{"n_layer": 12, "router_score": "softmax", "normalize_top_k": false, "balance_loss": 0.00287, "balance_bias": false, "vocab_size": 9624, "norm": "rmsnorm", "tie_embeddings": "early", "optimizer": "adamw", "grad_clip": 0.5, "batch_tokens": [32768, 65536, 131072], "seq_len": 1024}
Below are experts of layer 4 (counted from 0) of a mixture-of-experts language model. Rows are named router (the router's row for the expert), down (a neuron's output weights, with its number) and show model dimensions 0-255. Each number is 500 + 25 x the weight over its row's rms, rounded and kept within 0 to 999. Numbers have three digits each.
Before each expert's rows: "comes before" lists some tokens at least twice as common just after its tokens as in all text. This comes from a sample of Wikipedia text that the model never trained on. Tokens count by the router's weight.

# expert 1
comes before: " |", "\n", " The", ";", ")", "|"
router:487443431491519482496453528495467471554496536493512486502509486519498540476544508532478497497517493533460485475502447510519491488501484479496517537495476487463491579479541486475482508481485521514475474517549495498460493463462462516495475496511500526479475492520494535511435508509493527496463452522527503522476509539502510490515505539511504530532487499509491528496474500502538502485500526509488508511513519564513492476503465496506463493530471464531510513492489506470526448516528515519474526481493480516517487499490513459549505526507512553478536511490505532490549462483512438496517527465508469478520495492475523527473530522492522518495476475448490540479499510463521522504531485511487497520523517495522458447482492473491464536511459532514524486486512478486473529486488506
down0:519534525509468528502472472505516479541489504498524499462511528438521490463517527502504475517484518488523517522511497498532492525486490575507493491502531495515498457493504487480500457514495484513502471508486503458467505480506525471506540509481517472506485548452474516463487494512419490493478507503517487519545490542467501490488511484542513563461472519519463516461518467503538527480446511486502524530485502506482478457506484527516473528521476490490507506518495523506508475481492485536499512488488524473538508518446466435551493537521529523528507495466486489527489493465516519474495519469487488530510514514499500462506529561480498528486476513498523502451546503537540492507522492494496480491442542527512530547520478460502485508469493526503544510488499498503521512486453533
down1:510494482528509491481490453519525529515508512517511497491516516471520443516532435519498508486538525529498504496496478473506496511526503556526498548484489527564514468466506526507441478510517533471496500477479517511465457506503475501432540490453454494532495502481497455467503469534435515498511496493495473529532466494496476537500479509467507511483517469483532485528482458503481526452480493497503531476488497466498499537502505528478554493483504539534496521489496492528497519472434502498487506501491472503518496537540494538458473527467501531489519514548480524485474506535485501513451513509539477519512487464446481514484489535515490491492514520541520466516472489490505515529503498534513473491476470505493518490502513510525499486536464549459505496533477531533506481527522508
down2:490499491490470485505497534488498514481459532510507499508536492523509477483534488491473510540559513497477531486508517470521454537531495471480506458546455489481506488468498477482506527488465514500546509497497472564529450510471470468519511518498474488502505536463489521463518457509507503517495487529530525540484538491520526533485516464478503518432494517468491491492501494528540482484501504527491545519510487457544513498480477476473498440474482500479493493459529486572466459505539468510471506492504472499497488502521512484470461533451521509529483542491490507507519510479517541497526501548474502516491492500476516517516517522446498529487479511516525525502548509514484527517450551502497508517452498502474540509520483494499495507505510458531528468539486504514549529470500480
down3:493496466471446512509488550514510456489510511495521510477512489532488515512501475473473483491517451515499498543503454533497463490507493525494524515490470480460512542506477519513494496516522511506497481464486514480506511504488535485538486471528505473477516483482517538548503492498475488500471461535555469488503504510493522475491511505512461485510469505475470441553500470492498477515469538490520516501556523524514482495518525508551538530476525488539497495518492513547489502520515504536455505507523519519518412474482490469487527530512524504504491510505513514491502542465501503512487488479501483468516485401529507530500491489550515475496497495522516526484563528537431557475541517531493496512508518503542472469490502510502519483506511472510480474485491501498461516463480478
down4:500465464523474531524498447546485505488503496465496485515505493530500489529511551542493518497533468473451502495512499499520515519461478491470445518514472474477504523491554460498509453480489518500499482511477490480491490470515495494537517527508535515471448522532487491482465495462493457480523481447466462517524500507510503527520511497526544535477478504495501506529475483476502506481534472509531507500552469511507530487542492520528494456483485548496508498527496527469512517535455502461456479502481471509510526510535517515504509493509551502451544521488492476463504415432498499508484487465451556507497500505464524445496508474479499480504496496495505502506511478498484489467433507493484517497487506518516502495455500494510506513509509484449529505504517487467517471468496468
down5:437499538515509516472452483495489531495530547474506511510509489502509495475543450519571509478511559491542493500512519461482509519476474497511522478513509470532508527528500484540519518501502476508480521517523470513479488455526464498499536488477494516499483545481493505533528494516501529537509476492523519475477510490510505516450476463516481489481510485522486464486504473473502504503466477509511516522488462462483503512492436514473493530528514455509489494532597457484488499502466503495492492511531501495529526502480514481451502502490493532502567497487501504507482490494446493464523579520516475506478527482503524512492508512472503461504514458520508495481462553464513492555492531513536471543499491483495485547522513486513501505499497527475515483533451479498534489521516499
down6:500484510507512475527505505513540502498513508453510486453494514500477510501455513487507447481503493501532514513498499528508537552525486495467527505480526517463525510560470457499519466489460487492510484492473483466514520510486520513507496513469479463492523521477495514462472503511531434481500483472512488475488491553466454486463539510471486510529492535520503484508495500493475514527488483441489478498451503497494467536495494453431479542511535535464478496507493541540507481466489520533483503507449502475484471458496494548501511480501534514504506470540493481525475550494500480502501474548523496456490490451500500504523481524555456487488484530523529484487481525489462471523497524549514491511479486474539508494515461493459508507517458524472501445464470490518485486487499502
down7:518506460508494482495500469525485517512525443482473478479514457526432508482497459504496481520463471468493492526492467478447506494512496505500470533512524466509498497512494502491495504495502475464498484505540520478478531526477473491505506519494480509487452525498472504502492522497463527458483505492511505482495497518480517504532507491529505521536550496465487487505519478481549428483549517507503478516503500522445514456544533525498505494504555494569523503520484495465481486476526543500420562484470494484468490497470516501517520465510496531495505494504447483508502514440513498505522530482494494472479539526490512506469512492478522488522544534479485529454503508522471514461509494539465512513473504494525465479466486479492479526488549462476474528456489477473507487499545481
down8:507492529525451516526486463480465479472491470511504459485512467482504485491521542495520488498537501527473481516509483492555463497474493486521505484529524518465482518428473505501503558525534513530479525490501461511503475503473487480509497498501492443522523512528458524485508450498504508505504520517531503521474505503456467459505503482518487489441471447490546493546488520500521488513460479491515492464548491433507474470493480527494472490476466463571512510511526479523551518470479508499494486448550500505508494496480499475499470533491474484503499491487509495514517498482506478496529481530509514482506549473476513524480446489479510502525476519523551466487487496483501493500505497516488514479518478501501484537540516495506495450475516559529506487553483496530553541479522508
down9:487514497519428531490517505479520535467558543488477499502543454518523509452544514502524518473517520503537494532520527454491479484501486488494499464520487482531468513460484486469515568496507468472463511469523480524525485495484516505546504519494504502469435521484490475436498512480466495513494485485506456537476518452497529523537482514511498466489501488511512468520500482513506502481473483499511490515510507497515468512492536508494478515472499482496525515506490491553487515520440532476455491441537469534494451496489477515467505525531522522570476525524500498545512449492495516477478490507514506508520452476523517532496497527474497493518480511533479480490465492481507473501490507474465493517502450478551472513505507489545484501488487497528501526542485494474511490532466517
down10:517567513532420485465524503529513476509513434462535477473513501523448514475460531487546562515505464536478511489492479513515512457511493511482499520527537488493520480534489495478510532478556478468517490490528476493527508517525535474498475491517503504487523466475506513465522463497565460476488546484525533510523495517471514500468548510486481490487538533527462535505502525504504515503472497518484511501529488520479530503486495497522518514537512453467505469496488453471500471467494503485492518491534534500509506476509492492481481481534538517531488477473489505514502484438453502474523489504503529492512478509539497527555499502475511506496491485527516465513503496493509540495559481500460507512531501506525461495481467491491484498487489465481478470474487541467526519528489537
down11:490526530500497517463483529481485504494517532466535516508527498481499485503522505508488482468529527506519518494514544512465503506461485544481541479538529511537485492480475498530500499497498519510511466476515527558465479485510488452484517544535516498502523506509486552495510501489516550483520473470475521495486491489492487502491548481462439497484499464504502488517497507537467528537483506499479487510527482447444468477493480498454477496489508473501458507486542501517502511446518491494496488466483493469515482494468509476470524509468492511478465496469488517504510516483468543499503501462498478464489590471510509472509492480505467478473498501549510533476491482515527535554518495509530447552506481490492540508516544462484506496447552506511537516557553499515513497532497508
down12:500484486497533479530509499498490565459446454536539487499476509465531514464487514484456484511520503525516469508504560493555531536497512521539530473490479531503516477485546501507563513511509486543465516536493474526547526503528545508506500471486463546490502513497483536495529509518546504498514522518415475498521490501504504486534478517488482488505493528513478529439496492499516450497522475465507529543492501503504523500516565476491508471438511520524482483524493477458497462502491502487526456508474516479496470484503509527468508457482475517496484540469532500514505488519506511498480510524511479515506497500486508497488488516521470544488511505506482543522495527527520505471453483501518492499485478518521488484494447499460498532504511439489514495497555474510472500479508519
down13:547504469443553508499510458487480514506510511487510518495508489461503472471499528495548472503462527510475513496492545505515462531515480541443509515467537548508481519519520474481529499489500501506516516507474530514522545521462526523512513507467454477506494491484479541492476486474477460498463520495511516506496469532505478488488505460522536501511466495484538503501515484492455474497513496520505474494485520493479495482526480518512502522478473478522513473523511482509503499516494478535476536511509490535524492444496486507440542420508470487510514504546506528496492503536495503480500476494457497500517492463499451470502494511470499524519531531530482461487532503485491507471530514541526528490498451502495534514595511468528508469489433541537498462501526482492523516493502468
down14:532515525514536533536513504484505475500460489498533486511466483490527513464450493482501471487522518486539520465475497496556524518539476515495501535494502556556481502515484513514498521490517510484485516524497465486461507559533496486503483533489486509547492492494511473484511504533503479501463492510487515541494534485469493511502505513500519511536551545482519497455445500539516455507520519512458458507484448492513502504486484535525516511511475515528526503535524507497500514496514471551492503485514525559494468525505481497496501459483540504506530472445520481489484496548501532463486536520489491506486500464511503464503498492536496516500526531508496473511480483498487553527504456473520541507517521449418531498496487480487480547468484469483476504498569481527477507516499465
down15:531510504511434537511472492512545477482488502493537484507499518506518538526500501521476493540464487500486526522506516513496541497495491521519509505504473513507533484507493510504497504538482512502508506485476516483474504495499521534552524520482557478503478477506477512511450454494497503484567461523503498497454461537476524496495518471515538520499478415497488461514487505454525549512488509522440525496553513521482489501526504538542518531485509463509511476518502512538490515531440423499515464508542541484508466513523501499505512508498498419467542504501483516493469498476532508476480484514508498516507471485454498502470509514507515481494501514513498486465490501495505487446516483510482510465533483488522442530492443474530494516508478470499482468538496476504513490483461513
down16:502478476429525488444508517524511504460506483506487448464511507460512488485501507499524502478518478453528507460511486481516468521509496510529513513520525544529452534515489474468511507504502471502507473530511452526565493458488475491486496502497483502496484522502513498485520511492534503491532474489494522477501545519490479469461524455509523527491503518495511485516506529527496512547491496513504490492470523471482511534504512478521483516545536452486510496490492480522517489488448557461513509487447503516538489545485490500534516564480549510483500538496532467479510514473502514460487511489488502522473514464442509477503506488472520510520447470507503492509540484518491495512540531493524526528513531488508502470557516489494515464494518458505435554446520508498478488460472503

# expert 3
comes before: " of", ".", " in", " to", " and", " for"
router:475511442492473527532527440588496475537511500545501507547498519503498507472454499471502504497478509528475491499486518522512528568523499511527499552493483500488478482492487477493536507481505513496518480491484530441535522510508496522470466500511508497450521481537508493529512533457550472499478523470499495507472528528485526486509479548491520475486483476521523488523489441421518491501499500514496490514489497571507485513547497482499522503517531540479507510488473511499534507545485538493497521489475525511514492523507494495468505503517491502490488470450484493497529506534543443488496516476507523505463487487549511520500477501530503489505506526487496503519484504488486515467553449505490528427530484523506478506490532480514457497530498503485527534485508497489501510498503563
down0:550501515521453518523514509472514514471474503481534546481518562490518515556481491486493471526524520489509504521526508517542515476511493501493515519493517502524490527498511536488501497514505556492522483507534520493458531527522529513527472550485457520504519489488548507495490480461470488500475480456509499512514531501537500528468479503488548511500512515468521476508483491468468460512536491505497524504504466533489467519505498504477517544514531523462497505447533503511503479502508538466471443472492518520488522504533518502502521485481491507449459476462498509499466482466461508512469504541516510500450517439531511523500518515532491495501510477524464514535517510483505514436482487508515481499441528468500553489565532535487547502514449479474495511481499510540519532502494523
down1:468464441504432504534521493466447525473461539511496495483508491460530496493509526467458514507485507502521511489487500538504485505497488517476517514559481476479514515500458491494480511460483500441485495533492518505476491506497470426505520518488517554525499473508437495498517514484498501514477494462524478495538507473506537491535523494526490525497510480538486482503509507533523532476480504526537505487494516430493498492516506483530510524497503466481476495488520459480523491485485466507491532470476515509473462498498505534474470556492494537516534501472477468529532464517499509504479463491497481502519462506516528477464443495461472449517530483511500527481510506491482492466504511494449496511511470487534478475505531497515523539457503519511522547527524528525506559479544476
down2:476477451516458531507530495502446491478500510495501484513492504496479479514506454489510534520515488521493547511478504515510481469530486506514489527450514505518521419491512452494503522471503498492480557514522487460472515535461545454479459491476513482508501472511511477489493486520512517487521493464547512520496496504497529542558497533479488500530556500513490490505529518523504488542509507524458534514450522519501475525565467471479519501497522504478515477544486483545469518461521532505493476527504503541524455487515505493492533487480495497461504528507541492513504523524508538506501494516501519515498459531504550429494528508476496468532492447492513517537519509505477508468530539510507528518512490506491474519515461520488506501522477474470510521490559465491486471500503449
down3:568488488520479504495501480487473532498454532534473487501529505480476467500526465519490472522496504481503511509510534493485490463527520502479465434483523475492495485469543490529471499508474543465512499544460525482513487482546502438507532449540507518459485527513471499514497496483474492491517514489489507493474502481484548503508517516498505513520520477524509459500472537503558487504517484477485490507473473501558503489541459535531497455516497489510502527516506518468566475527465487526497545465508490506497504476447498520512440489471515500492556521535475474508524493487535493506498499487459500493500473541471516491450499492526489495524479421474495465509515498498461482499472533487481524521491496507478469495459512512509499471483481531518512550493474516543520472474477506
down4:474502538507503515536541524524490477492535505513519503486519505510472503508493466536537509499566498513501513501477484474460516522530480519470482492493487541487515487484499539493537516496556550502470449463477476480521525518521493467446480515510509505525539521490485436484515485489513503473495459498485497515497495524485515485498477537512506535478507473516494456488502489476468522461518529481416483512490449544490516468477541481504504536527541476492495492525511497517581508520537495454521499499476553505490485476489506511493502477489494523537492495502485503506538498510493508515498476471511510513517532525495495505489517501457486499516482466511465533507491486555481534517515546506516474504497507524535486506494483513491510482459515436499508471519536492460512401509512530
down5:459499502515479507493506478489493456514472546487493471500472511495566473454495507506498482510497500486510540524519525509543494509500479498497481517501524514513487490515470477467471473517487487527486495463502529508501513461464548518507501501495536508457536476493515516432467487489506498504497512503507508486484478518489517481474522495477502547526532542519499509560520493498511521459468484491507517495526512481449471452482455471503480468481474522482476493529439539557509525487525515475510503465483519494535436478546499509452526486465513520523470504519487473484524523504519519528488514506449536475500521465426504476520515496496468496541499486489506491544464448507491524524548496497535476533515496513550521495508459474517463525489514508528485471475532520508497494455525493
down6:456513483467527527529484482519502493536517522493493525471487504488517515506517497489472415538518483503496505519504487482472463501480522487459521490505515498487485516517487506552490490472470493558469450475501521497515508491449497500528460504502460520470518523527464470549473517498510508513473487507498492507475497574473487474517502423513479508473539448515468491520477501512485549470523502418500543519514502471549475471526477457500461506524486488507544509508483521510534502483511484525529488453489451486489455491485496476483504501490488519511534467507543499461539482484504474529488542459481472498501469524481467485500500510487490495496499508506504550507510478517431504456484511497526503484472501498545499500508513514470527516483511529501530487499488529487509474524519473
down7:516511509493562485507502478498482498483530486454529475521485541506495464463512475515524480501511492528511474515439481450491490496514501517507454521470524531531520510528491520500482515557507457502481494503488446495495540499507510470477501490494478468511490508465500470516497514478514463479487481507517478510461496465475516517490519454521514492508516524492470475502473542495496467524484491555480503504494523503560506522473513486537467477501535478512513504549483478461483494477514514462528510471574500537482580521517488555509516532495479522491521505532519492523498472522484441519526440491503503491506515494545474464502487505495519547525523529525496476500518524468501435504446529482463522500498499486463492509494484499538528455490507452493472517499527472512507495484512525
down8:481517508494459514512511495503503481491510510488473539467471522492493500481502498507473479497516504506572543473557515568532528492446494539500491467489515500467484469474500510527501491489501516504526499496483457458461509503510493517501512471503499540476510464508500504504478461500515465515497493523522462496506483497483536519492501529472532500529549488520481505535498508485531485498543499473484504476499470511508483478533498479539490498490442509569538503497423435502517506534523458519482505472527502481481476462474499498499460478535501496456485491493494557513541521540536507499532504513484464554480487455490484515501507487491512478530501512505490493483493505556525534529503500479496500519521507500483455537559495479514499517511482472529529480500496478487522467412480491
down9:535515499513536539488480529526525508524504466481500524507543485460483512520510412485456486483528512490492479520481493472466537495519486502544490508464505501501499457493496522479536559461507507547520461485484478522472505550543555516471538485490528487509506496472521515504521482520488530467498535472516484532492538558470469473487508438522496467523539490479515494479482477490479473535527507508480491518512507519512557539504499516434478494457524509495511480545507474485471494482494476541494503518529479526485458476515494476470541493477444476544534518497526464502472516530499534506507556469546520519499512483515520485498494532482509477507507502495509513488497501527494504479526493491485523485543491474484509515515494533460534511483480487555472517499515481483510503506503492
down10:495526532497577463476523502484494460459523528434549544518487511540521483493480493517521482475492478483518508504496497456554513511519505514534501486471501504536498475494523511492508518521495469461466489512522528501484501547520516519502490483490486499553488489459514534451481528487503532522481509509511507493478483527495508548496497517477506485511464504477495474463530508510517445533499456480483515497490505494478512536486512460502494507547466474506511492526481475491496533465485456474470525539480471535508502519469502505490495472535508507516506484495496505507475518528508489474538450549521480514520505447482538482491508475508511524504508504524554489479512545537559434493531496533487487516487501509437458498497529480506534474488536490504476474484540503545503516486455465
down11:507516502512519504519462522487498491480521490489529510519498494485535512491534531496494469480483513484486490515416542505501493564522497484514491524511520522497522522541502503486527502564500527531503500533542495525485555525509492521477517496467525473501499556486478494491491496488483496516541523454499518525484537519490509525457504487477488501502457460549493563490474480508533489499467524509503492510540549462440485567517536483481441523494485469476558480470497477501513499478495510493519482456596535496503529513466485484494495451507504517479532512477527499498496473498523444539481528519479514485501495481490497505482479505511457512507494488497530500472522518536507516504465531518521508509510473516505485483510468470521539500507523460483470479484472479519508537510517481
down12:532495493522430534496500508485469476481508522528510525508516505478513504505503477495477524469479489517554442482449461497549484474535540459509473498481506504468497493504476463470488463500478524504495470513479479485533537481469493514530509477487504479524494499512508490513511498518515495544495512481487504512503541497575533509561499475522536508522488558493557497510542482469505490512528527509538502484499510527492457496540472482481494507474507451513485499500448499505492447504518496483513513513453566508531526483556459501506530462454440497459481496483518492455463493459526497502494462502527507485501480502520501522571506498471487517490447457505500501499519496497473529463499503531495460478507489498473518474509492516519496486507499504476484537516529491482516505501505533
down13:549491463492499527522489512475486480505518514517562482460531518479530494516509510505450514493513457539491498478517498530518516511480517509499487512543475482514512512485483499506518506492502476497487486495482460491502483460521455420481477528518452469472473480493463512504508470447486503505501482531473470494563532500487544462456520474472519488496427440493485512525483511523546499460480529462522514467492501515512457528522486486520526491518511519501523497467512471477466494535501481472501486525517488515495537557513436517569473465490462512509463512524523486510530470488490460475550471515514527494514544460479489480489509489514495489515522505479480505521535496481501482476473500497503504475495490484522524488524492525494483457502522516503508513524560477528478483531501489
down14:499513492509454522513457502439494479492465478496487535528514501496508555524533515501477528492550499504506495418498501493544514483526518542487495497549517460505492515504486500540509468491471505542516480521472521527516526494511478467540488468493506490489485527516461503486535478450516534470495474468472468511571520465516541520493536497475499517540501533455491497500540508521487512486462527500555490519510492470541484470545506462480519465489503458506515499505477514467480479476479484496508507489503486511493485504466476532495477512463457469453468519495466511499515497494529498472439462468510485480520501479498514482510447522502490538499491491478492516503508471484485487524522458519469454485507494519461533492455520462509501468516520508483531521494495498518515545456475496
down15:478489479501432496538516505481456512469478504484510529528498489524463459516459514516462502481512533532500459478466480509465484471494480509503473501517493504486503538486488496515494484483478458506483518503496481524479471491505493449565526494502489467474512550513488507515495547444496481538508477501531508505476557475519539455514474487559497545520470497504515455479552514489500500518493526533538521493488474522523489496536505519519508496473516498478491513491563506510510477504465534487527544516513444504506507513501505498559483450502478506479515479497522480505536476499498424473497503505510462517467501530503484517551450497524500496492482527516501537534463489527521499467477451474474475476516480484465488501497496507492460476477502499500523527523557508530505495520524474
down16:483528466487499502471456494498557533464485518494502541490514441495521495502521514500507498485496502474526501465534485470520446493492485484486484544491493521502481564497497511493500479496483486447456496480528481500506509488455498462512494452480503536503474486471490536507528486449531473560470483468508481501549485510482497504513504484512526472498477498505553509501509526513526541441452519487563538505516510490493536525536501467517511534517529478544479501490498477458542498529434536501501512507505482471515552507467520512514472498478523539483540496490519494470516467457511425473496508500484470490531523503526492443492482491468505511496453497488506527491523503492518488494539506501489510443477520461534506490478471497497495486545477509529510511486508481492493523481497490

# expert 2
comes before: "-", "|", "The", "==", "1", "S"
router:514515580474529479490499519488523507451481513504541486490535508495522497509493521496510549423537468462499528514519491536491477448524490499458487488552527509507484496485527537466506482514514472497520484470497460537452480488467460470503499541477507484530520493459558478506511513499460539497517495480522512456530462476498476497494496543507490517531518465499498532494546541486476506505465507524483484483510479492497520560501490558476557487500446455513484464498534516494480519475514517482508499506506462514491535504512507467503480511472509490486480508491505508502487545485501496496514497541535516513493530471463554491523464497467493534514508481527467465510520512576493523505506509489485491520520547468479488486533493474487504503495539529515526492494490490494455500492491511
down0:488514493529482518483519518485524503494489488487506521549503495490539494484498488511475522480499504498490534496499519500530476508506471507509449518523511483492450502513478486473461543516550542495544474509485492485500517522439541486504508478492484490515528512499481505450493485531520526545450511488499525468535511519517506516521481494488514451482514497473510492473528501537520551463489511528510492507492526516491491452504496504497507543514498528508478488480461466479516449503488549478532481487543501502493489518475520553499485511504508533472489481465525503543501545495553459542479502510542496509462484535539529479525513465484517452561496497503533446532537487466544505493520483556560531517523528493486483515526527537514508491533499487457501501484536435506532499474504494
down1:543496499512440463501525501549481504485521492513504517535506492475504515504486507507493475528507506510544505501518510500465468475510509485443483458535463518526492512501525536520514514484502513502514503522517534479505510465525518497511510549505542505486485468513498461510506479473480531518516508497490570469501507463469525478454471553477453541462483492502515464539518510500507510517500516471432467515569525487537488479494478502514507491495506513506507496483512526507492507533559529495509503518472483532486497517507490488483488538535517519506458490500508542500480554510494482474490485461511525521531479496484502480444502504484501464511530527585475475458516434483504506518478537520519468472528519479486500523493485494475495484491506488558561505471484502484513507535533533
down2:522517517518478515507485496533496492506473504532530525509540494528467516487491483522507492483488477493481463529488449475522541495513496514518467489465531487507495512502475502495516474534469497465456497446492511486511484488472459497532490493478438487538500531526477527498524461498447516515496487508548502465526526537540451510487508524549477524510512476482476512493502517500529466470520489508527527517460491550514529523516464513553505517510570461495496516462493531505509473487529495514486473505486539507481496507503473502472496507497527488523447484566499449486466485529533498481517483533454544492487529502497522471527475496518517508521520584493461538506471459523487512544498533506479454518483524497483535502471531539511508475517476485515515506525497470504513525487522498
down3:535487478514529524514472527494484484503471527522516539455486506488498505462576508512477441480487489543507522508524480512471484512509524474510537512527469478563524464495475504510494477533510494492487524460476477489475535514482548488514496492512473500542508557507482499508510514498492470529532447524536485421491487515481464493497564523491466491504502501487480469464545500519486474544504482490488480495543558485445527461459507478514505493551488524521505494501526495541465506474491487527483436487493503552492539485467476536524522525466488497492519511484531503458493484516495531492478481528503480539509522516522493503519499479493492528503510506516508518534514464490497492502569533512539473466502498458504524519504509470506482498459493489483517507477487505493505488498527481
down4:486481507541522518516501447485452479491529474480491502471502518491496474501523497492504488557498531511501494499485517496557502502490508521467511506491507472531507484497524490542527494491478501534450509461528509510513515488487538502504520471513469493527499482504433509508467497480471472502501524485469514488480520518510596471448490494492478517487484535506497478517513551547501467495509472468476573470452493536519473456523468489535510485491509500521528502477518516505497516503484527508506445444491548497510519534505506481495477466480464517469529521516484518466505479477504532510554533483471451544514513504446434478500509512516507497450519479489527494522475512482487506515500492516536506547495462489515505513458517465476515494516535474469479520510481544518512497519505490
down5:494540515499488509476517477475526507546516505528538530431524496483499521506523491511522493458521503492468456457485461495530455502499496496493527535521508534493504484496505498465471498513492475480491509486491546519485472500487546469496498496521495513503532496526545466463512556435507529518508468502495460512496488501491529475469480468508503518477485459539576480495523570498456455505534513532472499469489509520503495508493471508498521479491503434481541497541468480512505507490507509500514511541533491498502504521464530443477423450481523502497491494555527476513499474466486510484494501530498513486472466500490525486474485508474503522482510478527450482505502515513505527479502509511454534493448530538485509514510503485514485481506485461484510523527508523538487460498530498
down6:462508480474479480497532514457525490478511487463511515507487543476510486466504521515471519481521496456470503509497513489536478529469468447493514527482465509500468493489489429470481465461555515513519495527494518523517486528489477489499517478472488555494546482514469457514506481501530521504529496545537527526513444499500519547539502517473478449505536487477521463502511505488568472487464520511510474478475520494489502521458496509464524538548477482519520512504501476496481510528500524478483528504457479444491506520472509530544505547528510512498490522499511498475479528541479471508493517494470447508492524477459515525503481543470510513498476516533519525508489506519505494526463518482525516519518500518502524482484546490495499481536544541502554466468536497500536517476483516
down7:469497522493516483485541479474490493515522495508516536462508552470510491484519446516512501470516501507483456474485496502498526515502489504476484464506510509484509486512471511470479503502500507494511505499476541495487495480525530479490511485477498513475478514529500471461454510491494490498525474510505495507485511498493543529514470473485498463490504483523452540500468509540515472465525493494499500543448490486486498503519477475474529470432499491512453503499469454523521553506550535498526516512423513486444473503439504516500441477515509459481506515546528502534487468517497483512522552496546492489512538531540496480498523473513491522483465510478500507517459475510494484505487471479450523533456506542533439491518444483486511515514494463481529466477537507515480507516549467
down8:529517480503502466538467470517510499489508515505545446486492524539496508544477514500506475506512491490527481470514533477483491473476496514506519523491462507518546450497510496495496472516479502512525515477483470481459477485452448534482502505479527512502468497476519487488499431513477476465493460491499462453502494500495441523476528482498502461502464521505479507527505484498504473494496481481506501501495510488468510476524451483469565527539503464474503506542470533476498493463517510517533523538487495528519561519458480491494479497519493507506538524518514499539427499424497473469490498510527485511505507532522513543474525510475487525473481557487494509505550495524549516461486477488513493464493513510503513526519473513451504509492488516495529459507489522524463520504451541
down9:493487496545417512499546494523515532496502514478500492506503492549502514511526528502500487453456524519509494484489521492510533512514492487497471493473451484494543494508490528459488508508505494499505501507495515490495456518481530522463522449521505454479503481527507506482542507511501490516531503530505490510521496490471483532505488488508473522510473416520502515509508501508502482450499474462443498466526463501498544499496510464503509452541473501518465512525464472508481496514489485493523522492478503504499466492499425508462478501510523472534452451534552550487511544514518535522503512493525476491462445503491496508522491464466530472474551473495537537516467503472485475514510479491497520506556554514479479469515544508505510474531534469518490538535493502499519516491514513
down10:538485484511407474550503522572509456504524513493505460503497531496484501506512521503485523457502474528534497486481525494501522484525473523485470489446537470455545476519506509487474483487493507478489459497517486511510502489477538487452532525520455482536508538478551503495459524511482492520524509491502461502523474475477486498523511508501515517510517507530510510479512505507498504491515516512507486483585528507501481501541489482475518485481501530459518500538497494527463522483486458522504493489501508514518484492518536465509473500528493540559534474564443490505541491485518519486559507437510508524478518501457495457516470492473491494533521503476480530481534496477446508491500508512469503515479505544527487487493483470517490489443521518485470486483522500500512490496481488
down11:529469472517559510530480498510472466522493488520473508506493502506496503488473515494492468539500475522516480493503506488560502534522507489498480470526482483482456524474544505468510526501498526508539553511488481529493504495483491498461484485489500500518490493503492499479507491498534544499535511497488464506485481490445471501511530454520510497490464484503514492488472530493497514535537488515493506488500484511533484500511488505482574494503503527501523499456469512465490492494478510521529520497502465524483478502514554481505526549504493482513492495445468491473441489465471508478500526479499540456499501493461461475564467547498519481468499487527527504522546454491445488501496491482496540437499514512470513521483550508499521477480503486483414529556529455450469513505470508
down12:497512503504467495528517515546540521493520543452546496515496524503457496504533448481466484513503517509540484483537524489493477503516479542481491489466448497487522475479499480496547523581510553493512483483494515502498498496478491492517512574502468554488520471478475516480465523507462517515469497460497523506501506539549507507497477475482517520486488524523559513502507488472491502462487497507507489510493495493504479504491498521520472498507506539510497497490531516497527531521494548519479506445476483561493545506492485496484465458468520460490516530479517500545474523491518439522496520518481499484519453512481465511518505506520516523495502541502520508467518487501524478519406495512502472468488491484488503535521480474508511484486524534509519529489495519477538575514524494
down13:503509489521443482515515501508519545511453507504514482553529456505506538475537496491469519493453528488521474525529530540514507517508504505508456556504472509512492520486476486498470512494519539502477465463474513472501547503474540469452517516498540528510480491532486485464474506509515519490489494514524495498523514491490484490522480496506479503462534490518470452480512505520522505509500464498484487515475507503509506496468494504509474504516544498455488513527476498477500493536497501474497506511463487482517464497483484480535515514522510503503516476496499525510551487470475512488473520511441467460545477482538497504451545522499523481497488490548500552469489473432480489473492483496533461473533536433492552471514495463483455458506482490528524518534575471507521482511528496
down14:522514507504503486498482458481461513493503558496512484489530456545540552481546459507471443515485522552455542476482496518480514511477516529503545490509504463520499522488462513514484494504473471497553515499513520540530528482508493485529468475525480497532539486499493481485520465513520522502498516507553479464526519525425447481471518491549532526506485475538525531491522508487504483514478497519477540475482507505502474453477508472493524446512481477490504496501521487523471457482510505445520505489527480489484484529519515475544488539493474502496460516535523515520470500523511492488532500522458486493504482483523480509516463492494476509460501519519570460502528491477479518499500495507515510475526480500507484525499533502496475495510479524456494484505499449436462473512490486
down15:505507506519379504517521498479492474500494516475508495489488492459565478511477533511498470500528458450539514470506532506517520477519492511534516542501454486476475548507551482509484449455511459500547465497511504517511486482506482448485534528506509514497482489495515509484458472516481478523499489467460473489481492478526454498504499507549479480497480474497454482516513506496505528483495514511510516481525531517482501526512501484509520504505507546490522497507514538526493503505519496531508507450510495520538458505506508517507519507545495494520525541539508523475507458494479517530533492561528521496521484525490481494497509508471518497499514490462482486526473479527529514466534548512498527547527518495471483498479517468489504440473479527490491556557508527495503466462496503
down16:509503499532448489526495450534490509510497466520512507499522492513473492471498469511512509517565496505433463507445537482480477525496515538517535523489488490489511514513472499483510490553465505496494494459491513463455456482468516521504532482508517498544522512504453555497484405475496485506508543486514496493500542547538482514477519501517485519487507456532492488471491485523495535491538507526480476504508460526515519470505490506496462491479533487502536514506507496547454478472496494503490510501472520505494470538493542476481491485557493506510474522511477550462545518518543491503487532483477502481512483480498500492503485518484482471509508467473494485492494509479489463467522565521462546467470521463503508497482511504519481462528498526504500470540551488499520496511482543